{
  "n_layer": 14,
  "d_model": 192,
  "n_experts": 32,
  "experts_per_token": 4,
  "d_expert": 64,
  "d_shared_expert": 0,
  "activation": "geglu",
  "moe_layers": [1, 3, 5, 7, 9, 11, 13],
  "router_score": "sigmoid",
  "normalize_top_k": false,
  "routed_scale": 1.0,
  "balance_loss": 0.000591,
  "balance_bias": true,
  "router_noise": 0.3,
  "init_std_router": 0.0116,
  "lr_router": 0.000677,
  "n_head": 6,
  "n_kv_head": 6,
  "head_dim": 32,
  "vocab_size": 32768,
  "norm": "rmsnorm",
  "norm_place": "peri",
  "norm_eps": 1e-05,
  "positions": "rope",
  "rope_base": 10000.0,
  "rope_fraction": 0.25,
  "qk_norm": false,
  "attn_scale": 0.177,
  "tie_embeddings": true,
  "parallel_block": false,
  "extras": ["capped logits"],
  "init": "uniform",
  "init_std_qkv": 0.0346,
  "init_std_o": 0.00654,
  "init_std_up": 0.0346,
  "init_std_down": 0.00566,
  "optimizer": "muon_variant",
  "lr": 0.00349,
  "weight_decay": 0.06,
  "lr_head": 0.0193,
  "warmup_steps": 200,
  "schedule": "wsd",
  "decay_fraction": 0.316,
  "decay_shape": "sqrt",
  "final_lr_fraction": 0.02,
  "batch_tokens": [65536, 131072],
  "seq_len": 512,
  "doc_mask": true,
  "train_tokens": 595600000,
  "steps": 6145,
  "dataset": "wikipedia_en"
}
Below are experts of layer 11 (counted from 0) of a mixture-of-experts language model. Rows are named router (the router's row for the expert), gate (a neuron's input weights, with its number), up (a neuron's input weights, with its number), down (a neuron's output weights, with its number) and show model dimensions 0-191. Each number is 200 + 40 x the weight over its row's rms, rounded and kept within 0 to 999.
After each expert's rows: "mostly gets" lists some tokens that are sent to it at least half of the time. This comes from a sample of Wikipedia text that the model never trained on.

# expert 9
router,156,219,211,178,171,167,227,207,150,222,197,178,203,219,195,236,193,210,143,143,182,230,204,227,160,216,218,127,239,209,193,248,170,305,173,231,243,186,228,222,184,207,212,215,182,271,178,99,218,200,223,205,182,218,149,180,130,125,207,187,196,158,233,263,168,279,174,199,183,255,176,220,164,225,180,197,248,235,170,232,193,204,205,132,268,199,234,225,223,172,226,240,278,258,334,218,141,195,156,196,218,237,159,203,228,154,235,109,184,246,234,209,220,251,167,246,141,165,233,252,200,186,198,149,238,213,218,165,160,135,187,167,99,237,141,219,130,223,191,199,229,249,206,204,255,167,265,295,250,204,254,209,156,216,175,250,144,241,185,207,146,259,189,158,223,179,228,211,152,175,236,182,244,212,219,196,227,153,234,182,258,146,218,215,124,287,226,130,194,195,202,217
gate2,168,215,169,183,134,228,209,188,227,222,179,152,178,245,214,163,191,81,179,189,103,237,203,240,192,191,203,220,129,233,228,178,161,227,201,234,190,148,217,157,203,195,194,194,174,272,121,135,223,234,217,257,128,180,125,209,179,192,142,131,175,181,247,192,212,291,270,155,256,213,200,248,170,179,265,205,240,264,220,230,199,163,129,181,179,174,275,247,157,175,210,258,231,216,228,272,185,282,200,190,222,199,200,236,233,217,144,127,156,170,236,146,192,245,201,258,150,221,189,179,235,193,257,262,178,195,245,189,181,201,216,158,126,226,219,151,216,231,200,171,193,245,251,127,242,190,157,250,242,121,261,150,240,235,228,238,137,233,204,176,204,243,224,185,229,197,229,273,213,226,198,239,159,236,224,163,252,178,186,169,263,229,142,226,178,174,183,163,210,195,112,189
up2,150,216,185,249,203,244,223,133,195,147,240,181,240,217,202,186,199,144,138,219,175,183,191,230,162,204,189,154,186,199,225,158,211,208,230,125,195,137,166,141,163,156,201,204,283,175,127,188,144,202,186,176,165,188,166,219,196,204,163,252,240,186,239,234,168,217,118,201,209,150,204,184,177,252,214,219,271,248,231,123,94,250,187,240,206,197,239,245,148,160,240,244,139,250,263,247,140,115,288,199,149,210,259,193,125,264,123,183,171,243,199,169,188,202,151,210,177,165,193,223,169,187,259,211,216,197,187,227,284,236,264,219,197,266,237,270,271,201,216,152,198,186,195,164,188,180,168,228,224,198,198,102,256,139,167,115,219,215,200,154,202,234,226,151,240,139,164,235,116,232,172,179,231,185,233,179,211,177,270,185,200,201,184,199,228,166,196,182,234,252,250,190
down2,221,320,200,233,226,138,191,206,233,227,236,218,270,234,152,265,215,174,135,177,104,177,323,175,159,182,225,195,184,147,181,216,250,210,258,182,201,196,200,206,193,154,155,178,212,210,280,208,317,115,189,197,202,171,208,172,141,237,244,203,258,185,280,252,189,106,185,164,256,202,227,196,275,258,196,210,151,242,252,180,213,197,209,167,198,160,166,155,214,239,214,133,215,199,251,195,195,248,150,230,194,248,209,263,168,180,265,207,222,181,182,221,189,226,137,184,190,207,244,215,180,202,227,156,189,200,249,151,195,210,248,191,183,244,205,239,265,166,200,177,232,172,220,234,221,201,150,232,222,261,250,163,212,150,86,239,226,189,157,293,188,145,247,210,142,202,204,202,230,231,113,184,183,210,241,180,187,213,260,191,206,221,249,195,209,229,197,239,221,271,182,210
mostly gets: " km", " ft", " JPL", " MF", " MPC", " Total"

# expert 23
router,139,233,158,156,189,211,217,160,85,317,240,130,251,223,241,191,208,249,207,139,190,207,214,195,191,218,145,146,221,242,234,272,199,234,218,187,238,204,209,170,217,171,155,204,259,231,221,128,178,201,190,131,147,204,217,188,162,112,203,207,167,170,236,261,286,248,214,216,199,245,190,187,184,246,200,208,220,190,149,225,192,201,251,174,170,190,179,207,202,179,164,224,280,185,249,235,195,202,210,133,139,162,258,182,180,165,233,102,164,224,226,163,234,211,193,196,122,170,260,261,231,177,167,184,192,210,141,164,224,164,159,245,142,278,151,162,199,197,135,219,179,210,242,179,261,226,252,232,201,126,216,233,220,218,186,249,109,193,200,216,207,240,131,131,273,202,200,157,184,159,223,170,219,82,225,203,247,162,212,198,251,163,160,150,196,182,191,188,183,155,223,206
gate2,211,289,163,175,157,153,124,208,106,198,277,227,193,223,247,120,201,219,185,206,174,225,229,241,233,187,162,193,249,322,147,294,237,165,191,219,179,214,208,157,171,209,193,184,144,212,227,228,153,183,196,196,183,214,213,145,259,194,144,188,256,207,257,169,192,219,230,223,215,141,268,153,140,145,223,201,226,215,204,199,199,230,228,171,218,196,231,217,166,162,182,166,219,190,192,261,219,231,266,136,147,208,239,227,192,224,181,170,251,218,228,201,207,173,247,189,184,253,149,282,219,139,192,190,215,124,268,180,215,185,268,270,226,225,183,154,209,219,215,170,186,236,214,210,263,184,255,241,191,216,142,180,195,172,201,268,217,177,151,214,220,162,124,125,212,241,262,192,104,230,223,143,148,223,249,225,188,253,121,167,234,188,95,223,202,132,215,197,251,166,184,193
up2,162,242,180,222,77,181,176,184,164,214,240,175,318,262,148,191,231,204,199,155,199,194,221,292,148,229,198,127,195,185,270,149,158,291,165,216,156,171,213,229,219,173,199,185,228,204,178,163,173,177,217,183,207,174,186,80,141,188,256,185,202,227,259,196,193,157,198,192,202,143,249,226,191,149,202,160,176,171,156,242,149,248,218,236,210,213,172,236,209,233,208,155,198,194,207,156,224,248,260,242,201,154,219,183,209,264,241,192,171,214,215,166,157,211,235,176,164,239,219,297,259,179,197,197,139,261,168,241,273,128,159,230,161,169,156,182,233,229,247,265,229,205,195,196,197,152,218,255,243,217,254,151,206,181,291,168,197,221,256,192,206,185,167,199,258,225,165,157,144,136,190,166,219,237,199,140,254,250,161,174,176,164,240,180,178,206,150,283,145,264,208,205
down2,162,188,195,164,147,151,280,178,212,136,189,161,237,221,206,292,135,221,241,227,234,252,168,171,228,213,194,205,267,230,212,171,222,138,165,222,203,158,205,179,221,262,223,176,195,201,196,238,163,180,232,185,238,210,174,184,224,197,187,222,245,222,153,225,205,123,221,225,229,195,251,205,193,227,102,222,162,170,189,209,173,153,173,266,177,222,171,202,214,266,292,223,199,234,217,306,131,166,148,165,188,180,226,261,238,224,173,220,185,204,159,202,218,156,198,258,229,127,182,182,258,191,190,177,212,178,161,300,171,207,255,219,207,155,135,172,198,229,153,266,137,251,153,155,177,229,255,259,176,157,212,189,176,239,198,151,124,152,150,272,109,188,208,206,250,212,201,219,229,102,192,188,234,238,178,143,128,142,276,220,238,239,262,140,193,177,234,259,208,194,172,176
mostly gets: " Total", " JPL", " Location", " Genus", " MPC", " ·"

# expert 6
router,190,217,274,221,223,280,215,235,154,245,164,239,181,178,217,176,180,269,285,127,230,223,207,209,174,259,220,210,240,149,198,210,135,250,165,202,229,252,236,168,218,231,177,217,189,193,84,184,229,202,241,181,206,193,284,197,235,163,137,206,163,253,195,249,288,230,149,248,205,163,200,163,192,215,231,174,219,172,177,271,185,222,214,256,185,188,286,157,249,146,203,218,242,250,330,247,179,163,198,190,187,230,198,200,202,216,171,205,198,159,167,236,293,144,278,234,245,200,180,202,179,175,198,236,160,238,207,225,138,195,242,227,153,200,155,182,143,217,195,241,149,233,272,234,199,244,284,208,170,256,178,190,210,245,187,264,173,137,199,255,174,243,238,216,174,209,220,194,194,155,211,158,239,158,282,255,201,178,123,195,274,214,223,190,183,246,155,232,220,183,216,264
gate3,230,184,169,162,100,176,168,142,180,198,167,243,244,227,211,190,136,197,274,267,163,242,210,195,203,182,204,237,217,175,194,148,232,158,185,235,192,225,176,184,219,180,213,292,133,197,236,164,204,243,194,178,226,268,217,137,241,129,192,101,218,309,230,195,186,225,208,112,162,187,180,146,127,187,200,184,230,213,126,255,197,213,232,174,132,163,209,215,217,199,214,217,254,274,233,182,167,169,232,153,222,248,142,186,166,210,175,236,153,207,215,274,167,184,95,163,184,207,216,186,195,188,220,198,127,269,120,208,229,169,214,230,174,227,205,256,157,306,182,246,200,264,233,193,139,268,180,165,214,213,207,259,240,236,180,201,209,158,183,188,194,229,193,141,141,226,234,206,170,142,172,146,209,218,159,276,192,134,166,213,148,156,127,240,218,185,189,237,205,173,174,190
up3,109,228,241,270,194,265,175,166,180,179,199,122,210,205,254,194,202,151,159,186,168,256,195,237,192,161,196,239,165,196,271,178,193,168,202,246,109,208,184,142,176,212,248,246,245,185,185,169,218,214,222,182,235,217,170,237,121,306,149,189,164,193,193,145,242,222,252,257,227,182,233,190,227,182,119,184,185,243,174,213,195,172,185,186,216,266,160,169,162,186,179,108,209,254,140,140,192,232,146,172,178,186,287,182,213,228,186,265,206,179,211,180,278,177,192,245,260,239,178,208,215,222,292,160,196,159,251,136,217,269,160,160,236,178,172,205,162,153,159,199,209,189,236,201,228,184,162,203,218,164,175,165,185,249,203,217,154,257,141,150,303,147,203,226,234,180,216,167,180,234,158,209,180,237,268,167,258,250,237,131,137,211,210,177,249,281,222,165,137,210,234,185
down3,165,169,200,176,229,227,170,205,227,179,205,198,159,177,156,179,228,312,207,128,167,151,153,195,175,123,216,205,191,229,160,206,226,281,251,165,151,194,178,212,234,206,262,140,253,235,200,164,171,202,213,229,181,269,210,197,255,264,241,241,161,192,236,193,238,186,257,190,156,183,186,192,278,234,232,226,244,178,306,132,184,199,161,231,164,214,150,187,201,186,254,189,215,161,164,208,157,204,186,126,202,178,163,210,194,191,256,82,227,291,211,185,183,204,231,198,212,201,192,170,202,247,195,288,185,220,165,188,249,79,229,271,199,223,129,131,273,169,179,238,180,161,221,112,178,260,245,208,178,168,144,184,158,153,196,228,241,103,223,211,221,174,228,244,172,192,198,228,261,174,224,197,251,125,204,197,153,217,212,194,254,242,210,183,204,160,160,233,181,138,231,220
mostly gets: " public", " former", " local", " based", " new", " role"

# expert 0
router,205,189,244,214,197,212,234,139,212,275,167,195,190,243,253,197,166,248,196,183,242,224,173,169,141,229,180,201,197,109,202,240,205,202,107,204,286,250,266,201,247,179,244,118,269,232,184,163,144,217,269,221,193,212,190,297,144,233,295,191,168,179,141,194,167,272,222,225,188,185,196,164,187,187,268,267,162,193,270,140,190,253,214,171,198,171,176,180,179,192,292,162,251,216,124,231,227,195,205,158,123,188,218,185,210,229,210,243,157,160,145,168,258,192,267,164,145,215,135,220,212,103,209,163,141,274,252,184,208,199,257,184,157,214,176,193,195,239,217,183,138,224,217,192,249,160,225,198,178,175,233,150,180,241,246,267,179,197,189,228,207,214,214,175,186,134,168,241,191,163,194,148,134,220,215,233,162,217,199,140,219,210,241,188,188,252,261,229,254,209,268,186
gate7,226,163,226,192,177,201,173,190,223,272,175,197,79,252,200,225,166,137,185,153,210,205,151,233,193,234,183,214,168,178,182,205,236,308,157,266,231,220,200,186,250,224,292,123,204,247,195,172,147,229,243,156,209,262,214,221,186,246,206,189,176,254,216,212,125,284,246,230,170,189,238,132,248,204,273,200,200,180,257,218,237,284,259,191,223,71,175,169,203,176,206,208,248,192,190,200,129,163,232,151,200,204,186,209,265,249,199,226,192,189,164,204,246,226,261,167,204,238,160,311,265,134,220,162,143,230,267,189,214,224,196,202,233,144,182,173,214,192,255,236,130,217,235,150,190,144,172,179,195,107,172,184,224,227,241,201,220,217,189,233,150,227,187,249,241,135,205,187,176,151,202,192,208,259,189,216,213,224,168,174,220,173,169,205,194,214,207,133,273,175,243,177
up7,168,218,215,196,212,239,184,190,202,146,193,261,188,187,208,185,239,126,121,184,139,198,205,187,210,123,208,263,91,194,143,144,178,231,229,267,225,180,177,259,251,142,176,219,172,195,239,232,222,166,167,187,192,222,154,219,162,221,168,181,233,263,204,272,266,214,184,199,252,208,229,186,194,171,122,135,191,243,146,248,234,140,216,136,248,179,227,187,180,183,221,139,217,161,241,230,219,228,256,289,241,211,163,258,241,124,161,254,206,166,227,234,202,224,174,215,237,191,126,193,205,168,207,203,239,204,186,189,176,233,175,267,189,195,244,137,132,265,222,181,200,265,204,113,198,151,196,194,136,187,220,148,193,214,157,206,232,234,128,205,241,129,189,156,239,203,204,195,225,272,165,154,220,195,165,206,183,266,153,174,172,177,187,174,111,241,128,89,234,219,156,208
down7,148,213,111,168,253,185,258,191,182,143,221,213,209,251,223,176,245,227,247,199,262,224,173,171,200,187,141,140,150,215,199,188,151,160,206,235,241,277,172,220,258,222,232,176,253,145,207,160,158,183,284,203,199,190,171,209,181,257,206,262,228,284,194,229,215,194,251,262,194,152,224,169,158,224,184,277,202,166,253,182,271,222,195,234,262,133,191,212,203,159,209,190,188,193,212,201,192,130,259,184,167,184,158,226,193,247,227,190,127,144,207,186,186,198,281,140,156,182,223,211,238,241,243,113,202,219,257,174,247,247,176,316,169,158,191,196,265,205,256,122,232,221,264,268,243,240,236,123,244,195,161,205,242,162,277,139,208,186,150,212,195,188,204,227,225,213,204,134,226,166,204,252,207,194,216,127,132,179,228,136,227,199,232,256,183,152,222,190,235,204,185,173
mostly gets: "In", " during", " In", " in", " within", " the"

# expert 8
router,182,219,248,212,211,191,225,205,203,149,192,206,236,234,217,199,203,263,234,104,186,223,184,218,176,241,182,187,175,232,224,187,143,204,217,205,220,247,212,166,272,123,239,243,238,214,136,217,154,191,273,199,228,236,258,189,175,152,157,211,191,195,218,190,232,180,196,236,115,131,170,239,195,249,222,218,187,165,149,268,153,210,206,218,196,148,240,122,225,183,208,208,237,236,344,228,201,183,212,197,197,278,209,175,255,171,163,227,264,160,180,150,240,126,144,198,230,257,193,255,215,199,199,146,165,293,254,253,158,246,172,233,241,188,166,279,138,199,212,242,134,231,202,205,175,197,273,219,189,153,207,204,196,115,306,257,161,236,187,176,208,288,213,174,206,157,222,210,182,144,167,169,251,200,156,262,191,196,141,183,262,190,178,188,164,244,264,238,204,188,240,176
gate3,172,268,230,208,230,248,185,222,218,231,218,189,198,210,211,245,163,170,211,151,251,213,222,193,244,165,217,137,265,250,245,201,165,217,238,227,259,247,217,152,232,180,210,191,198,191,192,210,145,127,207,166,246,222,282,232,230,172,112,128,175,261,205,189,209,170,256,273,265,176,201,168,200,198,258,217,189,180,112,221,139,217,179,195,173,134,218,209,268,256,225,228,151,138,201,213,266,189,184,185,142,162,184,164,190,241,171,182,274,237,164,191,190,193,119,233,190,210,195,252,238,170,182,176,245,162,166,294,149,245,221,89,197,195,238,176,211,214,248,271,115,225,247,138,219,168,231,119,170,179,109,213,195,190,302,202,171,167,172,222,226,255,255,147,173,186,213,193,214,220,214,186,150,217,212,224,199,158,122,186,256,125,231,194,156,200,188,228,162,226,163,198
up3,172,180,134,178,231,157,242,222,250,242,197,178,153,199,124,148,212,217,216,181,256,166,202,184,183,173,164,223,238,224,215,238,227,206,123,154,160,166,193,241,237,250,197,237,196,191,193,191,220,150,236,201,248,246,260,264,178,227,291,264,239,221,170,183,222,225,240,163,204,208,281,209,148,181,159,219,205,165,267,204,230,171,218,159,305,266,191,191,122,154,233,203,175,244,204,247,162,218,223,253,205,273,180,131,161,193,145,212,209,215,175,257,230,173,147,181,177,188,261,186,180,254,234,180,246,231,203,182,221,152,123,312,186,236,213,218,211,225,109,162,205,142,167,225,152,199,230,145,283,179,204,225,203,262,85,210,167,187,202,122,232,150,168,191,193,145,178,194,112,174,221,219,201,199,144,217,209,200,241,220,200,211,232,230,242,204,240,161,305,201,192,175
down3,174,232,230,154,226,212,139,199,185,85,171,285,277,230,149,189,166,236,179,225,142,131,176,243,143,247,249,159,184,162,178,129,226,230,224,240,224,188,200,204,150,208,202,177,236,220,246,223,162,227,146,157,230,241,131,197,169,231,244,250,230,225,230,245,151,165,153,207,119,255,161,202,181,165,242,171,161,188,229,250,226,233,152,188,196,215,173,240,154,152,237,219,179,214,285,181,236,179,166,188,220,180,177,197,219,207,151,220,185,168,189,249,193,200,252,200,172,165,154,179,205,120,212,192,209,246,146,115,147,196,201,258,192,133,183,213,206,263,254,182,306,134,211,273,169,185,99,200,157,218,172,114,235,156,196,140,181,202,262,286,193,221,196,207,200,231,167,133,237,213,196,278,205,228,228,120,206,214,264,221,202,235,167,189,192,211,185,163,201,164,227,175
mostly gets: " used", " use", " support", " well", " available", " work"

# expert 27
router,163,188,229,174,218,173,194,157,215,217,134,206,170,215,268,196,147,250,232,120,261,205,214,187,105,207,232,222,245,163,248,213,170,215,119,246,254,208,301,166,259,175,251,203,139,234,195,221,158,245,204,179,171,186,230,227,187,131,200,153,160,239,198,283,220,255,115,208,170,242,197,185,229,171,246,204,182,232,193,184,153,183,255,173,186,197,241,176,199,242,244,196,263,259,200,236,263,203,217,132,148,197,145,211,220,217,194,178,207,235,165,223,241,124,250,173,196,201,162,233,286,174,232,173,134,187,201,238,210,235,222,180,220,222,234,231,157,254,207,237,183,241,227,237,252,265,279,142,224,167,246,149,190,232,185,290,96,97,277,217,221,228,158,265,152,217,151,198,201,167,176,232,169,130,242,178,192,156,168,167,207,238,228,193,196,217,205,175,218,201,233,240
gate6,136,167,221,189,221,233,191,200,225,127,190,267,243,239,261,196,243,214,184,209,202,306,233,190,241,228,249,241,221,163,183,295,185,199,203,232,129,159,272,206,146,135,202,247,129,140,176,140,184,184,189,148,225,158,173,231,147,189,218,280,178,200,224,150,123,237,182,227,197,180,198,174,211,176,182,217,169,215,166,184,175,232,242,154,195,126,204,183,211,245,248,180,201,232,220,235,194,202,230,233,252,290,174,243,255,266,145,157,198,165,116,296,206,208,232,182,192,130,154,215,206,182,219,234,181,134,221,143,159,226,195,163,230,201,153,285,157,230,218,184,201,206,183,208,153,242,168,169,186,126,174,173,228,209,217,245,275,156,237,189,219,275,257,233,220,236,180,163,193,160,205,215,257,226,280,235,134,176,123,268,207,197,195,247,155,143,176,183,174,203,197,248
up6,194,189,209,169,188,132,205,261,252,209,160,131,109,195,206,154,207,166,251,165,231,206,205,124,99,202,190,233,203,202,150,181,262,255,136,165,193,204,204,222,210,234,213,179,163,223,227,162,241,223,206,255,183,240,226,224,191,128,146,273,181,211,119,90,167,197,278,147,181,216,260,244,180,192,192,236,174,110,242,217,212,217,129,227,277,212,167,173,207,190,187,169,213,258,235,189,151,234,229,201,185,236,175,207,96,272,199,184,202,157,220,184,210,188,181,246,174,190,179,256,192,274,161,169,160,250,196,272,236,170,147,202,175,173,220,167,233,94,109,244,176,157,156,199,243,258,212,168,201,155,266,169,154,208,246,241,153,221,125,236,169,199,225,212,175,200,193,204,217,186,202,174,191,143,209,165,161,223,202,240,156,187,203,289,232,187,233,222,264,181,209,220
down6,185,175,216,205,175,108,243,186,248,215,172,149,237,174,140,187,173,247,175,176,179,251,188,143,156,214,173,208,241,189,195,159,232,239,238,271,201,198,194,200,234,247,170,176,177,203,216,225,194,133,217,255,244,214,162,143,196,232,241,182,234,248,228,176,220,301,318,216,211,172,190,218,145,198,221,180,171,209,179,204,213,261,188,239,205,228,192,204,201,231,166,197,206,270,207,212,178,109,261,187,323,149,247,162,192,199,194,248,181,194,114,241,236,252,214,209,242,163,161,224,179,215,257,210,217,126,177,197,191,172,197,202,220,193,241,190,118,278,232,223,240,193,151,255,201,251,143,277,146,169,129,209,231,160,172,192,57,182,196,192,150,246,192,216,249,260,231,135,184,247,239,256,193,194,267,206,174,227,215,208,217,224,214,246,225,101,232,194,163,171,188,166
mostly gets: " his", " the", " their", " a", " its", " this"

# expert 16
router,230,183,241,205,153,240,222,197,182,185,235,224,201,176,201,275,243,235,200,217,262,265,206,200,105,218,202,197,141,244,172,192,107,196,236,240,244,171,210,198,199,202,209,253,178,201,181,174,178,248,195,170,198,223,254,219,233,234,198,159,164,214,235,199,210,236,216,180,115,251,215,195,162,97,203,167,230,118,164,211,253,197,208,113,228,126,242,165,197,195,203,173,240,154,235,170,199,198,236,163,94,211,216,195,169,194,117,250,172,273,156,214,234,126,232,179,147,181,224,234,223,151,183,226,220,161,201,215,161,213,175,193,169,319,238,240,211,192,160,223,186,218,135,216,160,162,184,225,183,206,205,144,157,202,194,160,127,189,77,196,174,189,284,93,163,233,211,238,221,142,187,177,198,182,163,286,196,222,227,136,283,175,240,189,249,190,224,210,183,247,182,242
gate3,191,226,210,193,207,230,153,155,194,206,215,192,230,178,208,189,166,268,228,175,236,216,235,183,174,258,267,254,152,183,224,167,220,239,159,146,186,164,204,203,263,208,210,216,213,174,232,212,187,220,190,161,187,226,262,215,203,191,205,175,122,187,74,244,217,273,350,176,173,264,270,269,227,139,177,208,233,172,226,225,247,214,268,131,169,148,191,170,183,219,180,196,237,129,210,242,193,235,224,230,212,224,221,98,267,200,175,201,180,224,201,222,287,133,174,148,206,235,171,189,258,154,134,269,179,197,191,179,177,253,114,178,115,200,164,156,269,176,225,152,216,220,149,188,170,225,184,188,185,156,251,231,187,211,190,256,211,205,182,210,206,231,278,140,140,267,219,244,147,159,238,234,219,186,160,297,241,170,242,152,202,182,216,240,229,194,205,183,220,196,199,188
up3,179,221,215,174,223,160,186,242,176,214,199,170,271,259,148,238,153,274,212,238,206,250,190,259,189,190,204,220,207,296,256,222,199,209,159,244,183,172,152,204,198,200,203,123,251,268,144,261,257,261,134,209,142,220,241,202,233,208,116,185,191,202,208,177,182,218,269,262,291,219,242,271,245,175,180,175,151,169,289,147,198,225,241,186,203,165,240,202,266,208,189,165,228,203,214,205,93,227,193,232,134,206,144,205,218,192,162,172,259,218,248,235,192,147,167,261,171,256,229,199,239,216,143,148,169,252,261,168,187,190,140,180,194,250,183,116,237,173,204,181,212,156,184,200,218,197,231,193,195,225,222,198,169,234,166,254,242,180,161,160,187,222,140,189,199,187,258,300,124,184,218,172,214,269,229,168,239,182,170,235,205,241,266,226,199,163,196,206,222,196,193,85
down3,158,152,221,223,195,224,175,233,218,222,202,203,215,135,170,204,201,180,203,216,205,147,208,170,259,188,226,210,192,203,148,146,128,196,208,172,175,237,178,214,210,207,183,129,198,232,225,213,252,251,237,195,104,175,199,154,234,290,234,191,160,150,195,149,238,203,181,153,197,193,127,180,271,178,163,245,263,164,256,185,253,235,214,149,149,224,172,249,193,139,197,253,176,210,206,174,161,261,192,159,212,202,133,144,220,231,150,223,154,170,185,144,280,146,193,125,230,229,162,225,147,284,197,181,250,183,158,142,195,105,184,207,189,239,245,198,221,215,172,233,124,172,201,231,188,209,197,217,181,105,159,205,209,268,291,119,137,227,202,181,165,116,261,241,217,114,151,192,171,195,192,248,223,188,216,286,221,196,238,143,292,171,199,189,196,182,153,175,204,213,248,232
mostly gets: " £", " ", "_{", "^{(", " −", " (−"

# expert 21
router,155,229,302,153,247,205,194,226,197,222,251,178,158,184,256,187,230,290,196,201,188,192,201,174,188,270,173,216,168,166,144,177,167,269,202,235,185,220,245,167,209,183,236,233,221,204,154,213,211,198,300,207,209,166,208,180,190,153,201,177,152,262,218,152,292,282,157,280,208,183,247,165,191,249,291,197,193,205,196,274,195,221,256,198,247,182,169,170,248,104,204,213,229,185,323,191,203,118,201,216,211,228,192,224,220,165,162,231,215,199,207,184,231,195,249,229,243,163,154,229,163,175,239,178,224,269,228,225,101,211,282,201,219,199,227,290,141,209,186,195,170,227,208,271,181,193,307,227,148,174,172,202,196,213,218,163,191,183,175,199,149,237,218,172,191,176,256,204,169,181,257,175,218,219,195,250,192,169,196,193,322,285,195,195,182,259,234,230,185,210,189,248
gate4,300,113,172,154,179,164,197,189,324,195,185,265,222,159,178,173,228,224,217,209,184,199,213,183,222,200,235,191,239,198,220,178,202,187,206,219,184,220,256,168,160,177,230,193,267,215,250,165,152,120,230,244,227,183,238,205,133,226,233,128,151,249,286,205,128,257,186,263,230,208,172,214,184,250,214,222,197,263,180,232,223,220,190,241,287,255,207,256,182,206,217,259,304,200,258,222,214,180,162,180,291,288,268,199,282,198,207,195,189,191,212,169,176,252,185,156,200,161,195,241,179,273,221,230,185,236,223,189,136,199,246,117,187,173,268,192,195,226,161,277,234,285,180,300,231,204,223,231,253,208,222,195,203,203,195,196,280,179,180,210,242,218,211,170,198,161,190,150,168,195,201,171,131,177,232,239,198,140,248,236,226,240,166,190,167,204,199,190,148,211,243,205
up4,242,199,199,173,201,144,189,243,169,158,181,272,290,218,204,223,192,149,198,255,191,193,161,192,205,156,258,166,174,233,208,199,187,201,85,178,158,149,288,207,184,236,180,183,186,122,190,137,242,196,152,146,208,209,188,230,199,207,201,227,249,206,207,189,229,241,159,167,139,160,197,219,187,214,199,290,206,145,250,274,155,243,125,220,209,146,155,193,220,229,204,136,177,182,165,133,221,95,231,170,242,215,180,223,156,241,263,272,220,183,201,140,230,247,195,227,217,194,202,208,181,189,268,177,228,292,219,228,215,211,205,183,226,233,159,276,224,236,217,229,196,133,212,135,202,208,191,181,227,214,172,200,223,226,160,214,221,257,212,198,199,328,194,132,127,196,213,283,197,238,277,174,240,290,223,235,185,126,207,279,231,192,178,148,203,227,226,161,170,229,204,222
down4,216,169,139,180,261,223,160,149,165,150,251,156,219,163,178,232,163,150,153,215,256,201,175,276,296,138,208,263,169,216,147,208,174,144,197,173,274,194,241,251,212,184,218,176,181,209,153,188,194,256,199,212,127,210,207,189,213,235,167,164,181,227,195,184,183,118,185,163,214,231,210,182,188,171,229,229,200,234,155,142,205,255,205,195,220,211,204,202,259,144,250,155,195,133,203,155,212,222,192,177,184,273,183,209,227,206,161,246,208,189,261,197,184,135,202,189,110,202,201,176,231,173,170,254,185,192,261,229,218,317,203,247,227,211,271,240,167,194,254,160,159,181,202,142,170,132,184,201,226,155,236,137,116,239,236,226,301,186,168,199,125,273,133,127,163,223,163,201,220,214,174,188,227,203,97,155,227,191,190,164,186,158,187,195,236,315,237,162,209,210,226,224
mostly gets: " University", " series", " group", " number", " role", " episode"